python train.py --experts_per_token=4 --moe_layers=[1, 3, 5, 7, 9] --routed_scale=2.5 --lr_router=0.000149 --num_key_value_heads=4 --vocab_size=32000 --norm="rmsnorm" --positions="rope" --attn_scale=0.125 --init="normal" --init_std_o=0.0189 --learning_rate=0.00138 --warmup_steps=200 --batch_tokens=[32768, 65536, 98304] --max_seq_len=1024
Below are experts of layer 7 (counted from 0) of a mixture-of-experts language model. Rows are named router (the router's row for the expert), gate (a neuron's input weights, with its number), up (a neuron's input weights, with its number), down (a neuron's output weights, with its number) and show model dimensions 512-639. Each number is 128 + 24 x the weight over its row's rms, rounded and kept within 0 to 255. Numbers have three digits each.
Before each expert's rows: "raises" lists some tokens whose logits its average output raises strongly, later layers aside; "gets" lists some tokens that make up at least twice as much of what it gets as of all text. This comes from a sample of Wikipedia text that the model never trained on. Tokens count by the router's weight.

# expert 27
raises: " ", " in", " between", ",", " at", " m"
gets: "\n", "t", "k", "m", " years", " 2"
router:173146122125118168111118120133130100146118103135134144117138097122111113136109121168149095154128148139105136120088155173144121154186130073105104104112108141085117060126143115124115097117125126134162152142101135130151118112140146196140126140114130118081179163123130140092119115134164103129127125122171172113138078168073157110182162121149102102125146160109122111146096154146121127125063
gate0:137117155121117120129118090136133112141107073083132161149125118124119122121098181075139132148102097138203126127076160128124116143144128148150114146130137101151086099101193114121104117080092108121158119195139102124159126157165160114148186113120107126093103115084123136100079111139144118153107146130180145165143097126120134133122150138113138122128105118152112125115150123130090138110125
up0:136123098147110127134127148123112124166116128124162137131099116136152110122097141116161174146114131155128109151122149107108122131173117124115144143143096134140130126158140150141139076113079108140172126126160126118133132132147142163185122131119084125078146111109112118142088116176142139151101118147138128142157156128160118116138120088080104128150105133129118114125156140113128141120087
down0:153117146148134141152125128144113149085135121105117120134094076138152127116173130126161151117145125120086083120152119201163094193060107143170086152125125140097166088129123111119128173118133091102128140134136122123116128103130148109151101140146111125152119118155124093117125123121133142097107142143154133160135104163132152170113152157148075102113145157096137142152126119087150166155151

# expert 34
raises: " ", " single", " new"
gets: " a", " an", " A", "-", ":", "A"
router:150100149137129130138166130152130091173105102144124069177106118147089138085139120108139136099134160129119108127168079069100145153106149124145133136109155096131104120091152140102095110106128180158135122125106128116137098145105140070156106123126123140143135132158145122085126124131071119145122120152174124133099077120096110139156108165176132121097136110152104106106107137135083121132088
gate1:106155122145163173144128091111107160126104124126115128141090111105128113134123064122131111121141115060142138101141144093149143140077157104164143103141090125090097131154081130085157141091139140126143122148117158147105119129116168126089110145079105132185099072174165186137122138073128128128131137157139114178143113127134110078157118127132164106081133126130193113102115121140123105133140
up1:140122124117086131074117100164118097108136150150119108158151139136119135103096152126097130169129110128105151120140132145129121118132071213062144168122116116136117130100182148132096156112143087129153080095085181065135095150149070112148135091104118119107193101100140111107146148135129131152092137096159106086101102138149133115131128122145100164141114103174120083125103108155139152186115
down1:178107114134113115114128144140082138090141119105119121123111150157156162161122167139108127165130155132142129146134143133109154120112037193121137145139159106137141118144107124121094130123176111126142156109142161148136108127121123093106115083144103095142112148178114145115175112109144117122148099153132126086127142091151076097108104121113134159134178159174161132148155102122099141101109

# expert 2
raises: "-", "|", "====", "==", "In", "A"
gets: "\n", "S", "W", "T", "N", "K"
router:165114126116136158138135118105131108150117121153098122123094116141136161119119160169095109173140110143150090185133148133102123111146150088126102133113073111114128127104138120163137126163128131111165152106134129103118129117103129109081098150127136133113143148129143145135147122088131167095053152155107112131146165165104167160140132096169141142143097121159077082115106133118167119151151
gate1:116109101134127092131104097071119118155124144168144115097110074109175103088136173104152133163158157097166106144114128115079146112110080139126108097126123130103128137108106128128091159151113106145148137122111123102118112133122136123169139082115114123112145130080098160166085099150182140157129157112092110127129093125106138133094108105133154152144152129115131095108108090141121146128146
up1:119137131168103128142134132094104128141126126157154122119129076149148097112117170122147142157145176108133111156115100137080156162131067128154098113122123138131137130092078128133119142165123108126127136113090134107127099107120138125167136095143114115131128146064139150156093089109155130129163114130086138165140107115105129132087158094127148127148149153115127090131123094142097156135146
down1:113154130135147120103140154133127075088165175136089126159138111121119141142112126131110160141110153141130102085111182129139171096118103142139129145068104141063147137163107138150166145112060176136135067119161151152115125152103108129126208111115115175143098103133152168130133117122090110123111124110109138191159158097122137109142147113145118125141101138116125112112182101136123108136104

# expert 44
raises: " first", " same", " last", " original"
gets: " the", ":", " The", "The", " his", " their"
router:067099124118040138149122121116120156151117147099141113126157098160139127113144131099086121155161148112099171145136126095120126135143119179134153122129112126156163106122134107121133128136146130145128111141159107129142107123183120131132105110131157082108129112128138119120121122129130149149102133095152103166122126139093164104148153138150140150142129136175082136143105156108156129178138
gate1:104120110120126119114167122096126125105119121093139132132146108139131097137125151103095127136106127149078137132118118147134104145122091122125120131130143125189129128123082123116117121162111134137134111093122127090095123124177156080148129083153134119093124138074115112166095169147150102129092121147095107138089090160138123100125145129079102141129114103144119137161137112127168123127123
up1:104068144118136114094123121141130118154169142117169118183134085135146092153084106142133102149135105109099133111146131172113117108111110122130132092148157110149147138120125159162120125137105092113126172138120100125136138128135113128140139130093128110157138117148081094161142144118120130135128107159117145138163183156136139144123134140137134166114132128141155140124103132137125126181116
down1:150129128131099133149126118141124097091149143111162081126074131130128126108117102125117106123105136112152148153103127106158083117109087110141093140117099106136136129136110133123155146137131117106137104135114129133142137092126133106124164141138117127130139130137155131133115111121138146129084136139161116123096135146114131115141107136141138146183146100155138141142128151117114134135104

# expert 22
raises: " the", " a", " an", " his", " ", " its"
gets: " of", " and", ",", " is", " was", " are"
router:122132107126110125136129164164106160092147070106111082089144110150100134157096143109128135150090098132155144149099160133093112168139112176154103176130104145169149145112093115158135150152118095145136138132147111108112130149156144137122093136131116104169128133138119166170113115102158165135144127130131182131154149106160135151120124180145145162141130140121091126122184142163111111096123
gate1:138139135127154100152082087116158124123151137102145120094134136167159143150142136131163131189120116177148161120122150127115132144112095129160116121140163143148143117128140131096123143130163147125082156120113075102140109103119104111083116123118114155130115086181149114119114137113125161132095102120139163125064106157109098130139073143120149122084098130114147114151144127115146102103142
up1:105134153124145110105128094086146144098166114118161127124147121143188110129152105142184161176141150140135168130126161104111102130129113139160141145141145124142156153106131097125118129112157105120106131101095113109135093080112129093147106127121112157162124120168146118117113130119170139130096112112150165131104113125163100146118075147094111085097127126122168129121157155126142088074139
down1:142111106102134125122128144125124103122087133110103154108138104151105149169145135181104136088089141155161145143143122099111207107165144063100110137118111126143147128122135087122119126139137138125105151135093110129137129124115155105132108121082115124128102126148134125114132101148096133150095135133127124132099109106118099142134134122137127095116143103127078118180132115096170160138131

# expert 25
raises: "\n", " The", " In", " It", " This", " However"
gets: ".", "\n", " for", "\"", ")", "=="
router:080133138104145158167159143130125112118145137149132166114148121137129140129119128168100105167135166105098141079092155143162129149138122097136043102163109131145120126138127168095123099151141117153112142156103159136139150128100160107147134172093116092141132157161090162152131119131154133132132132147155120146137111080095118147108166122143163121134139152118092128116153132078073079113124
gate1:094113167096159147120110084134121149142129144125134132144098083147123110152119096147174130140142121085131122097131141109127114162165157144127151157119124120139091134137159125109137113204106129170079135108184131126190140104104082128125122152122124104145128140149122121116119136116153160132136110149133102153125133117141147166102114125075200148111168092149134131102121139130106110132145
up1:155122125126093125154217165147110079108111098146131140146160123121111143136145167158089121129113154138107113130114087158135154126142109114080131139132140137106098161093100105142153134079162123117169135139108141140068102150159109121103152111136126149127132116128110128167162107115093120081142132119111142106160097119118119117111103198207076119122110173146153136140115111128131126130149
down1:140129117078138124149210135135123145110127164088080131099114135152130121139116105162093153129141124111127124120116140153148141125163120130144089052125134148183142120139126122135157137135145115100152115112104123134123146110158111117079142167145091146128138126128109135143100119109121124119162104170103124126147156064148118148125112137148158108170109126117146121122113092116176109143118

# expert 8
raises: " ", " be", " a"
gets: " to", " he", " a", " be", " was", " it"
router:094103160115182098105137120139134116139131115115137117180148099152135157142116130151153116121124180116116112087164124124148126059155143169137079096079135109137157169147103119135133125091153139149131149162158139102128116131179116095129145078144147170105143124087146078178117114120135115115145099157092098110116110172156130102098122091113159137150146144122097118131100130132116131160145
gate1:151141151125121097120119170115148129159179116160127125132100133179117114112102112193118135117131143148152138133100109119129110132130126120153119154087064135124139173120143126113157114106106147163149133134149106083162125141153186092141140142138106131109153130130173168125130111161149088102136136112118105139137132117148124183117133123152156145138110119150126107146124137145118109142131
up1:136115114135161151095115086129086151119128137104114113131128135094131114098117107100178107124131131128110098115122154148120129150165163113129140118156202107110129115125107163101073113153102139086111103155119159108137128103118121144148163122112138149160127090122140110151111092090102126132113110158120170149109139158123147091099114125107099109101155108079142137130126146166153143134133
down1:109083140125138104135100122110128101121101147114086126126098102136156104137154148106128171123134111097139146179121132108102128166141102122146123186097158140133124109132133124134114136110129124108119136115118172148157157141100126118187166141086140128133100198111050104100142181130128139112126119156139121111125104041142105130118158076101163147140121100094159104136131128158165125116113

# expert 18
raises: ".", " and", ",", "-", "/"
gets: "a", " A", " a", "A", " E", " B"
router:058135123175111113106148159119139125142131118160099119112154130131169123101106147136134100185149153113146123128093126161152162122097148059108117100085132127144116092101114112122097131097112116104144151140140130143114130123113104087135130115098149125126134114149145144181101166120075143132106137150147099091154107101132141130139137119097111128113165145131143115103119143147063136157143
gate0:111175114128120098163130169114121107123165096108158104126119104122163111122169115116106149097101108152145129153106129141074146102137144138109126180136131105156093136105179141117093150097088112122157121119119099113156124130094113130115138131081127106147104104121130152132114109125135173134082107136160163139169118162117156144117138141137145152115101159118143131149165120153123168120161
up0:206141067134182106169071122152159135158147062112097105179128076102152126139102145128155143110147156146152111133144130119139170133132122155100130151186178130156082167136114153132139136133136134114147137104117123146138112133148150125133154108156128157148140109134148151136127152126143123121095099140184100141130117093127117155126096125140171151123092154096154140132134099147131087086171
down0:152160118106147102136112080125142089111095134112137150179119111103113146169153125084144088102112106115114108094169122103163122170143099090123121140094123111120116153130169111120126127141164087129092138156099143168094143113047115150106104200061148133130137103132108104145130102147135161122126112113149152198096139134209103151128148101103165122141127126155083129135163131134172113132182

# expert 3
raises: "\n", " ", " –", " —", " Location", " -"
gets: " |", "\n", ";", ")", "---|---|---|---|", " is"
router:170132096120096138093166147124118103107130138151111137129122102196074112129142094122138116124143156113117143129132117107132123162123108148151085158117162163127125161120137119133142124141157073133130119135180142106126097133137151118123142135132108099146156120137107129092091136127113180133128066143113151049127095126099115149126129151128103144129151126151152122161123115116150159127144
gate1:114142134110134123119108095098130141116131138120123112144118121168107121111125123180139135106137156142131147092130141151134162136158076094128094147141128137035135119137127137145153128125121125146136139132117139089138134104163123127143099098095098149145159125075160131158105129126109124138157126189108107159141119145150140135139116131180166083122102148151134127105141101147103114103123
up1:160104141122121127120122126105119111138081141137174118110079096099089089163173146142168109103109132092146153145141155144133169139124087135119123137150138109097113118095126128143143108088181088139130139125123195164138148097085120116137170094100125151148158055092117086098090154139139127115152146148134107112129098089140151166160118167154146074130117144121139117161118094136077147160133
down1:100107132129130127132122136116164096161150112135139161108134160093094102114141152120120154148104137120113143076114110175134129108081117102096122122113161145124122127126127142162102149161146132123122061104148167167088098096129117108070150118112111161101108136125151143148111137116167121144104187110124127105098120110177132105146146113094136162132132089132146156100068135182075116118154

# expert 29
raises: "\n", "-", "|", " |", " ", "In"
gets: "\n", " |", ")", "==", "===", " =="
router:131118115069093141115113096152138099125124067133117139116091104158074173146111128153117101111113150110117163175116153161093118134126145097140104117089103138142105125110132143164097136127180099116135144137115143153148123112140148106107139133109123088117169179122150144133124093108150138128118101189168130103154082178071163134140129099129146116116170145129090105126174142142149147148158
gate1:124142145149089100125121140110172153112101099107165104118122157146113140156151139124138118130123126120139132149081125162110141124097075108113163165137114170149118136204120138108121137163120133124119119142148099101122104082096148129111129123130176109147106135173122099135131119105146092142096139113113137140128103141127123137129089144081151115138131120074109101133150119187143131117150
up1:089139147108146095152097129111120110140122083124149139164112142175121138110125148132116105130202140151142163156124174110087129141159128110078121161137090146130086119160147151142156114140107153140139130127125101128123174114108129118137143123115119164130129126141153128133114101124149163143112133168120195146146136182147174118131115153130189138140087113124122105141155135136109103193141
down1:159168144134163105115104128110164129173128136101139118117092123166118135093133105122112133148155096075174133126087146132096155120136130133114109074129111124159127118109161138101107160152135142123162145101127125083123124131128112148155192126097132133130147096138131126102114096126109051161132152199142146125113123165111131118139095145212135128140156107153131082126123142123101140082110

# expert 35
raises: "\n", " It", " In", " The", " ", " This"
gets: ".", "s", " S", "'", "S", ")."
router:088138128123201120123101148162116130150154168167122161133112117098131128129160148146136108124113139165143162100125151120142146136131137128143163122140094089071120157135153131093173112115165106137135119162139142101146113141130177100128116134108139130096140146092086141154122108150121153109131067162174119154148164109097148122165127154143115111131161096098146147136158163098057116159120
gate1:098132109108133124061117131174132091078155104091166124087112103158122124180116095157110192109123131151119128120183151139122151140138155129150102147106131120123135148121180126135137089114127127149121117170104142144152163132177133115149136146138110128146126156113151133138134171161153130139130112122144145136115137111124142125109111130109135125111124120146173151125123143093122132125127
up1:141170159126155127114087118129119125106108142101149120102091147124131145142144121148140167111129106149095173123119161111094153171109151133095109094135116110161143132148177125129144094089133124123111116157111183045122130074090161124147069115137120118149124115113149185100100191089081138121103092140111128136099074148172148157133129133096145087092098124139134094132078164150142109125118
down1:131156064116122173108164159127172135073163140099139168074154148143100079185155117105078138136150101120142157133160131120139154145128138091145158122158135107165097165131119112137148140132143152103154159108123114109155176109112121131118104133120124148161075126140157129112110104121099136134136133113109132125189115095090103133122148138145103131129137158109182101137056128143140181088095

# expert 41
raises: " ", ".", " |", " in", " a", "/"
gets: " the", " The", " a", " his", "The", " their"
router:098082106164115157130167126122108157156144158130197128145132132132130174155146160120164177104082141149155124136152166139059061152135141158146163120083121129119130098105149121126089144148128077152126141118118134142148103140173106104117153129139132112136116127147140120136140122152121135141126151183110106133127125165084162142146116112125144132167154101114114156117180143118116169115133
gate1:118149141175095172155178096155145134133110101060123101136125106125133135147156082107132146119112112130092117143141143119182114091125075111139120100146123139140145104126114113137137127133118121117143148103106193082114118157100143116129151129101135123165134116103116144119102125123104110160110105139166117132154138107126153133160110138160134140121151161127138071174100117104146079090176
up1:112131176146115139148146123092161129188121107144132103144144140124114132163146135108111135122133099116124134142133120118116077123121110162136133124138112153125147131104143122140122110138124162141141119121119158124141104101091147155147158108123115110142120139158148137103146097119112128136115153140143115164142146132125131135167163095156177158151185126130108105128131133126109109104133
down1:090109139166146149102120126103132145111174139128162184122136099061178147125119166166170143110088143126143125114107122175110131130137161103098159119154102118166171125120136139154157118136157117103121132120131101166145134120143193126110101113148141125130118101117185139183112160139173171107167118133106132104120170165143142112123111182038109140085152095142138148120099129099137142131142

# expert 13
raises: ",", ".", "!"
gets: " ", " was", " to", " is", "ing", " can"
router:149136130111103129129132145116100097179110075136131142146120104169127085129123135111131125152132144161165130108125174134092174121119133099120071119138118096107134109112092098106103146127125153085186142101139143155160123141166119137151130146168144124121161168143104174127122117172109109139133119174128164100100094129080152119140148095134152138124123110135115130134128108149157108140087
gate0:107135156086140139138110167131110096133088123089161133120175110121136096146177128157125103076124099074143190138136140151136136136146120163119116155155101101103110146123109142097088159138148141144149154117110143103128174150155138110132111111110115163138118176123082082091118128094164142132162126149118151116148123130083160144181120139112151104085140157130156125134126124125111080111117
up0:108087134108126144152109125138091142126110125114152189108118122156134106166150105122131129079144148070125129101149159142165119110148099118176119117122156105124115116132110143126115128155111112175084111110106104120169166157090137147146133111093122092120107192120084130136163136112150149162137121145140153098116120114119095136155090142105149141060141113118146103112107102158112124136141
down0:121123141137104108121110159117165150118121128135181104124146125131115133154140152098077113220117147162117148095132099095158150116109163116112113152162124110133115167149184165106144141161103167158099101120143131144150177126148114167109135136110109129144146102125159095119125124119128130163127123138125099093137175126121080141137119131106121095143146123157119159093123121161075116106129

# expert 9
raises: " ", " –", " 1", " of"
gets: " |", ";", "N", " was", "|", ":"
router:121167111140138167165088143127134118153070167150098074119118103132103122120105140116138117151154122150166166106115135105110143130112119132135108081150120122117143138087099140128082157176118156153181151111132141139133117098107144141146094137090152107133137155120102138114101124109104140128131113145146157112114105168101142135134132096147120151104164108093114118146132136142120146184120
gate1:178109070164139151119100113118156106177121167105143106121180125156163157096105114145106147128133108166125152140135133151114182109132104150117140120144091146071190137178137177142128165138114151146109153132153165102165088087140109158176120133145117092141140123151093094107098157153114143142141136089128141156112119127135124134114127113120063181129146109069145162150143121130073117093156
up1:155104160121114128091093109120097181159135144131132106096153106123101173160126136126162083112119134137092145100141123144105162157192072117150119129129157167091148137120143125132105156111084092161102116125114126141101142161167128152137135105127128123152132111122073086135105135127119103103150093123158153123125061159119125136143147124118116175091107113149128124135121156101141140115125
down1:131117130135090140175158132119145111108105092121143131106148081174116135117140118120122128122154145123096100152154111131136150114138129130092104121154163122134131134163144137086113134154136124138144113127136119150132122115111152124123124107116145147130140138140103105137082152127097141103063131178128129120148106112106115151122115074152105088125073103115074080169142114114159134129149

# expert 47
raises: " ", " and", "-", " or", " in", ","
gets: " |", " first", "th", " \"", " second", "\""
router:181098144088145126130139176129128111170144146167155137132076088164160142137077158157113133115162131132142144189102108142097124138141134105147097165114117086118085133091169108077107138124144109198127119140102100175134124127123121141109098136192102175125125103116160166125121121161149161127115123129117146110088125162134088090144135135157178103137175143105135121126122124129115115143146
gate1:155069107109095140120174185120162165128127159110170122154127146098132154116149125127120177144138169129139132111160130129118096150157121100122170198131136142147123124124193088103119145118164120135115142155127113113141115108129119125088090133141116121130075094149148135129104154160135106162113116129123091136144141122153144157138134198138145078113121144109137125137120066117115184137149
up1:077155130152122090131113082135090126126124165116106151112139105153102127122158160102113133149099109163149124130117129105123138131121115163125099049152121174108184110181092154147110169158118176090131060127117146122086140181103130125182154147152102150114154108182109085107132092090140136125146162098105153074086112153143156070086102089116113135109149156168140146147080158121114105112119
down1:142115151142101108119153137110124079128108123162131119122126134159128168151131126083115161126118097113143141153128105161137103137097129150112185146131122129097088145169134148126112155112131129103124136106137103118142121143134117118122104115173077139076150140139140129148166095156144140118095149106137097150119160133127129118145124151112140130153128158125113143102126122174105122107119

# expert 39
raises: ".", "-", " in", "/", " (", "th"
gets: " 1", " 2", " 3", " 0", " 4", " 5"
router:133137118120124103133113121112166153148173130113161099117091147157095127124126144103138126119131131116147095142158148097097115139146140121145070158113086157094127110090173114136156113141102112126096117107140135133140106128148122087122141148146137156139170118115139155085122128180118075115129091145112109124136137094127103136136131085128121128121131102086136118125158165128108114147131
gate0:142159141080127179123115119138142116115153205098137164105125102142133126105124103148116150151106143162144164146166181121113099117142090131139111121124108127118127098096137177096095148104114140097139151096082093137132125141111082133136128088133122128155176114121125143129140097095115145102092130136133160107102135176129133120138154099119133122092138086144140103120132078157147165094144
up0:147158182103112134158131075142149136102087192098103103075135134144105105124082129125159120139168148090117152170158096125118103095131099135104100148145094094117172096114150152149132142118123106147135139165136138120088104115119127092133101148157103106062131154082138055140096148099093095102112161151136094112105144073111134140128181143132098144127137140114121090125091105124155131087130
down0:178080147116169121150112152148111112141096146130128124145140134155129114095144107121131115103092173119165104082141139128123132097135120135120138091127107121132120141149083108140106097059171094137151116096115132115171139148124160175134133144074152139114121131124121065133150138155086175144152122135110117095159163136131153142171123157132128135084100120126155114106143095153156129133115

# expert 1
raises: " |", "row", "ola"
gets: " ", " 2", " 1", ")", " 0", " —"
router:127115117119141142167108122135151118152141113108108135129093143104163115098094106151120129139099144105156119160109161120125098100144142117139099118117088110122127105126122092131138123095129126150143073135144159108121097110120162100143126112142104070138159137140142154131122143158110131132102133131120118133165098161111135084180149079133123210157128144093088141145150130125150113139124
gate0:150127093142121183143133122080081173123099177153088147094116130159141146101138119156129125115150089195129111133095135087145160125131110147132117114144095143148146132188136101145139143132150138112165121098094117158124108167113114128133172151077112076152100091149140135140098117111126130113121098071154143188150121152181158115126119167104095078136115174169114133144120109151148133137138
up0:120128050105148073091143122134147135130108099115142097167144102078097080139114157150097141145141133105166174104110122115148131114128152111134146128105130100139145142174125130179095153148103151102100122091118144107131142107123128177187123134080158171136164138128097125137102162157161126116090137118171153153139139125113122134091132130090141098116142124122123153136114142089124137093122
down0:133090127108119124118103128153127127105100096128108115115119136126123161124058124101124143081154122144100147144165126109184125106151151141131142122122138127109114130115138107147075117152108103148148164107148090132105138086159168116101147133145173134104141141147124133152141141099081109133131137111132137111160152155121106126163122110136141156131150086167127083143123134162148112132134

# expert 38
raises: " in", ",", "A", " ", "s"
gets: "-", " \"", "'", "/", " ", " ("
router:169091130112133132111124153125121159133122107146132103137076142119130144171120123139158096156154129103170088141157145110159138106099122085138093145113131080111136127109103116124143105121158104112115121097135079141172124142166148123183119166155165092148154097128124108175120128127106151156131125151144144178126127153118110108108162137105138132145151143159101164155142158135117149149117
gate1:137128123122135119132147145098129135135115110171117111120199108106135130106114130108148093105139146130143121164140102128128108130133107119119108150130100158104148127144138141054112139120161132107150129110122096130120118110137112123129131124126118096178108122163120118136102085117151111110128098140122131129140072146134126114177111138104127124129101129107148144166132157213152132110087
up1:138134143120113139133173093136110104081074094129137124105201134098143157133131116092156094144149133077141148118149120175146110112150102129166100126178174108087106130159126125101150143118109161140116184161126112139125117160119112124095113143137129137154100141112136131127133141111134120144131125129113121140114127169074102137140144147138096153136116125113169095105135144121114126135143
down1:122076132144126175155101119161133167122065119107135154128157112128161142124134123141126139111162119142135120092134133164149110154140103128128123092139100128145137130123103168135071166111137104125127155167156149131135130098102131118135159131180094115137151093124134176141121128126127149062165109082153105132145148132109132185113105154113125170155132110143129136120116104098099132137117

# expert 23
raises: "-", " ", "\n", " (", " in", " to"
gets: " |", "\n", "-", "|", ";", "=="
router:134154115073175111090086118131119125136117140154103150168165128123133155084102132134144101127151142139142141142074082142124128126125136118126069117073119091119150091112135093124118168103137130126165132154151147078119109115150119153112099097146137078170165133110122135095112118157117141108149144161123130098133144111093128104160170102123119138109107169134130115103112155082119145104110
gate1:113137090152141136189120133084131138167137153112130117130140147117088139107156093121133124147158125157131108112144120153113162121147164112153132142121058137174143097138136170093165191123147139177109155132092130139130109122130142122164130111121114160123147133133147141134130162123088097141124125111188095156100145153112069134146109119113152129069115103163139101084140114125077121161156
up1:155114134109145101092096134089138171153135165067083131136146138119160126104116073134115128131121162152117123107135104120115139126195157124170095082116153087121109123170166122137141108118112138136128109137117111139150134174105114109174109107086110149104105163126142161080146127128116130123096113143112119175146117104155146119170162115130137123119133101125142083119135145153119133182114
down1:129106104126129119142066127169147129101127120126172120123139102115133101147129140149155097147146142177162100111149143115102106139103183170124149129116115148153153126107119078095151160141117120141100141135125116160132132104183089144133090159134141110145139117120118105106133140129125127117147172160166108104134111145129163138100121114130151142107166132122128139116139131116129145100111

# expert 17
raises: " the", " a", " an", " this", " his", " some"
gets: " in", " with", " of", " as", " to", " on"
router:095134138161118115168152158154129112109108074111148137114112103156156120162135142129090158115093124115147162132110126136104095122131114180132093120112128101132118131159141084162120150132147100145076121140115105169145164134094130123120158117093085110143085123128143117098101173138148144139134150123136134120161128108172138126087148158095126192131108124116125144159158082108148093098148
gate1:126118128174136120136086103150100150154144096091140120112162103150088135091131124115143149092157109130124164120142081142184123188156115115128106140142146109144125154122138153122127131130126113125117106154136154159142105133110094163108121115135119139124078182118179134089120130123121146141130129133133119117091132130119145139086124126114134131123111128138071146160113113158087131152125
up1:137122117135130121091127157106140126105178094148136127102173155090124121139113125130098117090150075140097129138147137175136136078139152106130141167119105116132139153113125107124138158147112157123124101132123093080137128132073121118131142100129127097173150076117115124149103134105159129097126135150163127106117102140094099134144090150150126143115134080125170147092166128123103109119132
down1:152127102149146123116138133132103155140167130130123130085151135130129144095126124118156158115114129096128102135110111110081129123164105123121154107182140139094090111074158112098105104149129134145149114143108100052144127145136105175129161145117110126096146096161101148129113114143102132112074123117152095080094111148123139087144165133169142132119119138114161072103146130131107107123160

# expert 16
raises: "s", " ", " in", " (", " and", ","
gets: "'", "s", " which", " first", " who", " his"
router:164118123099149122134117160142102178115159131122168136144142140131142109118118138121098176125124117147146158139168117129081087101135085162137121137160082131147155139150146132109155152178137111146130109136135118141132117112146117112149142115125094120121108158190121155129137136170129115158134144188168145141117101149109118108136139151112131131155169113140120150159156099124095106116154
gate0:126149127081145094123116135121091159111111112147132132108146141100105131131098113111139107103075093128127104141119160104114144114152137135114156118126169100127157159144119108104154115138113128102120093126121101143106150138118132120110159117136112122107184133143113130101145130099161143161120173154155120121139135121165083109138120145137153155138091071118123138137089155130110095132139
up0:111116099149140125125113133099177151149143150094127130098194123131152108071095126131159095186108119069103143120170103131142127138096141154124121093137116131152093089103167119179140138126126140108120118159131134125123117120130118151177113150128134134117093112132111104146133130114129101083117128144120110152132141135130155104104137137138127078152157148156114139105133124121152136142146
down0:163132137105151124097124115159120113152120144107167085129121130126133082146155129145127110126102117140133148102134123144133134131120129141106130119126107120109069122109120116149156137115076125100127135132127090150121087123113156163130150108122171111123141138101095165132090148205137134114123093136156139174111160157148157106115131144145106150115175135126162093114143112116136068106147

# expert 26
raises: " the", " a", " an", " ", " that", " or"
gets: " in", "|", " In", " on", "In", " by"
router:170138144117153127120104140150117106111110134089160123116096073151117122093118072140143150144129136165147085154142131156106123105129174131154102096149098147138144105116163149150157115116182147133098142097139139146138147137126144134137114160121122104175102179141127147113103133148163166135129115162119131096129130100107132139135114168108127110100116142094097114168115126094133106138101
gate0:128124134133123139121139159148120130141173133094118134118113114169154156139148065154108171101120128152129129146150127125097107124143174112136091089128109133114153110132132145114116128071153143174122179136096105109160126147158160157147143121169109150112189153141125111056123125083104116140128096129144101108092181124125105095120134117124123071120125176122123145159137135118164123110129
up0:142078111141135111136138118087163104156114137133135117123173152125113091115122166063132111158132086135151124117122156162142152120069068117139162130104188154125164132129102111163123088119108103121108141116123143123122123118166131102115102151115134137125110103123153114134118126146156109146150116085103158160123100152124139114130135122157117170151096160149133157124116129165105136158096
down0:128143093095111133148114130125092142133138135131136100119122158142152105130081107079112172155132115150158119131188110125132152134137083104105095093125100133118151100143168137156060142138149128119146103123140143149160124122155181130145113103142111133084126075136177081131144134120118143105116111128182123110152146112132130125113116175141094117128141132109144161129164128119091132120086

# expert 14
raises: " ", " in", ",", " post", " (", " and"
gets: " the", " The", "|", "The", "==", " his"
router:110122126115091128122135149144146168165087130153139145108145084171127148121086117140142147142139180132142144173155118121112070105115092138133097096104088138159155143110106122144082153129145129130146177153150133130163145117136162097114142133160102081101171134131129125075125128128107142133108124133124111161130151071072127152149175109110139128151123154187116090120100093116150112174120
gate0:105081138125114196133167134143133117095113129142115121121136066163108138152136135122149141100122153127153169139140134123127116130109131135092074113080142126125138106118151126102122145082103145138103133134122111143157149112147095157074137144123111124164158119154076110121101179160146145147163145125147161139108096113142121119155113166132151117163148118145162140114113146121112125090120
up0:139146115120135098150085107119096162166129139112115103137153175136185113110137130136111135172109101173122121129116128119108163134173128152175178154135125131130096118123112140160119109179157112147147119149140113084095116135117171116146138111104140121097114126115155174141131084116112102115115092116098118118121127128124128145095121102117145159127120164115109144121162099155123141142153
down0:151125141117146093099167125137097121103153165158145125173162168142111146103131132113163150088116121119113103107108123112126122188177130112115117151154139112176127112142143155149130056148123113141121146109096117123111092138158116114167140132152189120145128102108081132139178132172152161159142150120130136134128158143111133154089119135111121111150112165173134129109176139092090109164145